Below are experts of layer 2 (counted from 0) of a mixture-of-experts language model. Rows are named router (the router's row for the expert) and show model dimensions 128-191. Each number is 128 + 24 x the weight over its row's rms, rounded and kept within 0 to 255. Numbers have three digits each.
After each expert's rows: a language model's description of what the expert responds to. This comes from a sample of Wikipedia text that the model never trained on.

# expert 63
router:130137126150127176151133114170131173121112124081167155100114094106161125136162116123167129126131118151171125122146134078052132123129147124123117112114143155100128152142146162130128132074115156
What it handles: Numerals in sports scores, league tables and statistics, such as 0-1 results, goal counts, track lengths, and years like 2002.

# expert 46
router:101134092120164098122137103132136178062154084095133091163110123119099146122153104144132128140105144125142156137169113171085124167102107153144134105089143153149118122129121091147140166133143112
What it handles: Byte pieces of Chinese, Japanese, Devanagari, Thai and Greek characters, plus symbols like braces, underscores and semicolons in math or list data.

# expert 7
router:149135117168122064117106101142127100102132125116155085142102115112111124093139131108138093121141169097140123140139095124163129099097136118156113112121146122120112110153128120110172139142152126
What it handles: Head nouns closing names or phrases such as Stadium, Cup, campaign, village, plus function words like in, was, the and year prefixes 199, 200.

# expert 59
router:136140101127085149127070114115167095118136099145177181180109116102112145151189124140124122144102128164156113120172121113170123144105098151113131096127079090156120097159047149137119119147110129
What it handles: Short internal syllable pieces like am, ak, av, ov, sh, mostly in South and Southeast Asian or Slavic names, such as Manavalan.

# expert 18
router:116139115139139098137131152085157148157087128083157087110137105166129116108165110176148156158146180134101137124132174150104124101138122165122094088149133113108091161124142132140100129107127128
What it handles: Common male first names beginning a full name in lists, tables and biographies, such as John, William, Henry, David.

# expert 9
router:110158088152128170188139113122129131087131098149077121093134178144118120128148130111094160126150143125131112124099089187141091126147164118104102081141150140148122111149107118144153119140147154
What it handles: Cells in wiki tables, mostly empty cells and column headers like Opponent, Title, Votes, Candidate, Rank, in sports and election results.

# expert 12
router:110134112131151107083122116128102127120118104114142128138123155108149159112130141125139143130158143156150148135158127121121119158118168131144104125103172168103127156112095134116080146108149139
What it handles: Digit chunks in tables, coordinates, dates, identifiers and road numbers, plus degree, minute and second symbols, such as 44, 188, °.

# expert 40
router:107147124159108147136141102147108161130153096165169138089145150151144134096124116109124116132137159125132113160127138128094133147115143135088110098105158133148096114140115115131119123159144125
What it handles: Unusual letter pieces like x, X, Q, pp, ff inside words and names (Fri-pp, Syrin-x, intercro-pp-ing), plus some table pipes and line breaks.

# expert 41
router:160090138133114153124155089112132153189146143117125165112114087080112127109114090082150100144141122102116175145125119107123170134139144162130120097151119134139115073145147149147121123165172150
What it handles: Name particles and article words in foreign names and titles (de, del, von, La, El), plus and and & joining items.

# expert 19
router:109135130138125139140118142147144139092161122145155159177093146112094142097150126105143164129103129104155086124116117114148146132098154155110140121113145164132134138125167146115128097077124131
What it handles: Small numerals as day numbers in dates, table cells, scores and climate statistics, e.g. October 17, 2.6, 24+5.

# expert 11
router:168161145122165181114130127119084144112154150135106127048111105115080110128155159101091140126115124117107158122091132114125142138111145118111120102125157113091160124124103121097169118144172157
What it handles: Modal verbs and infinitive to before a verb (would, can, to), plus thousands commas and % in numbers like 14,948.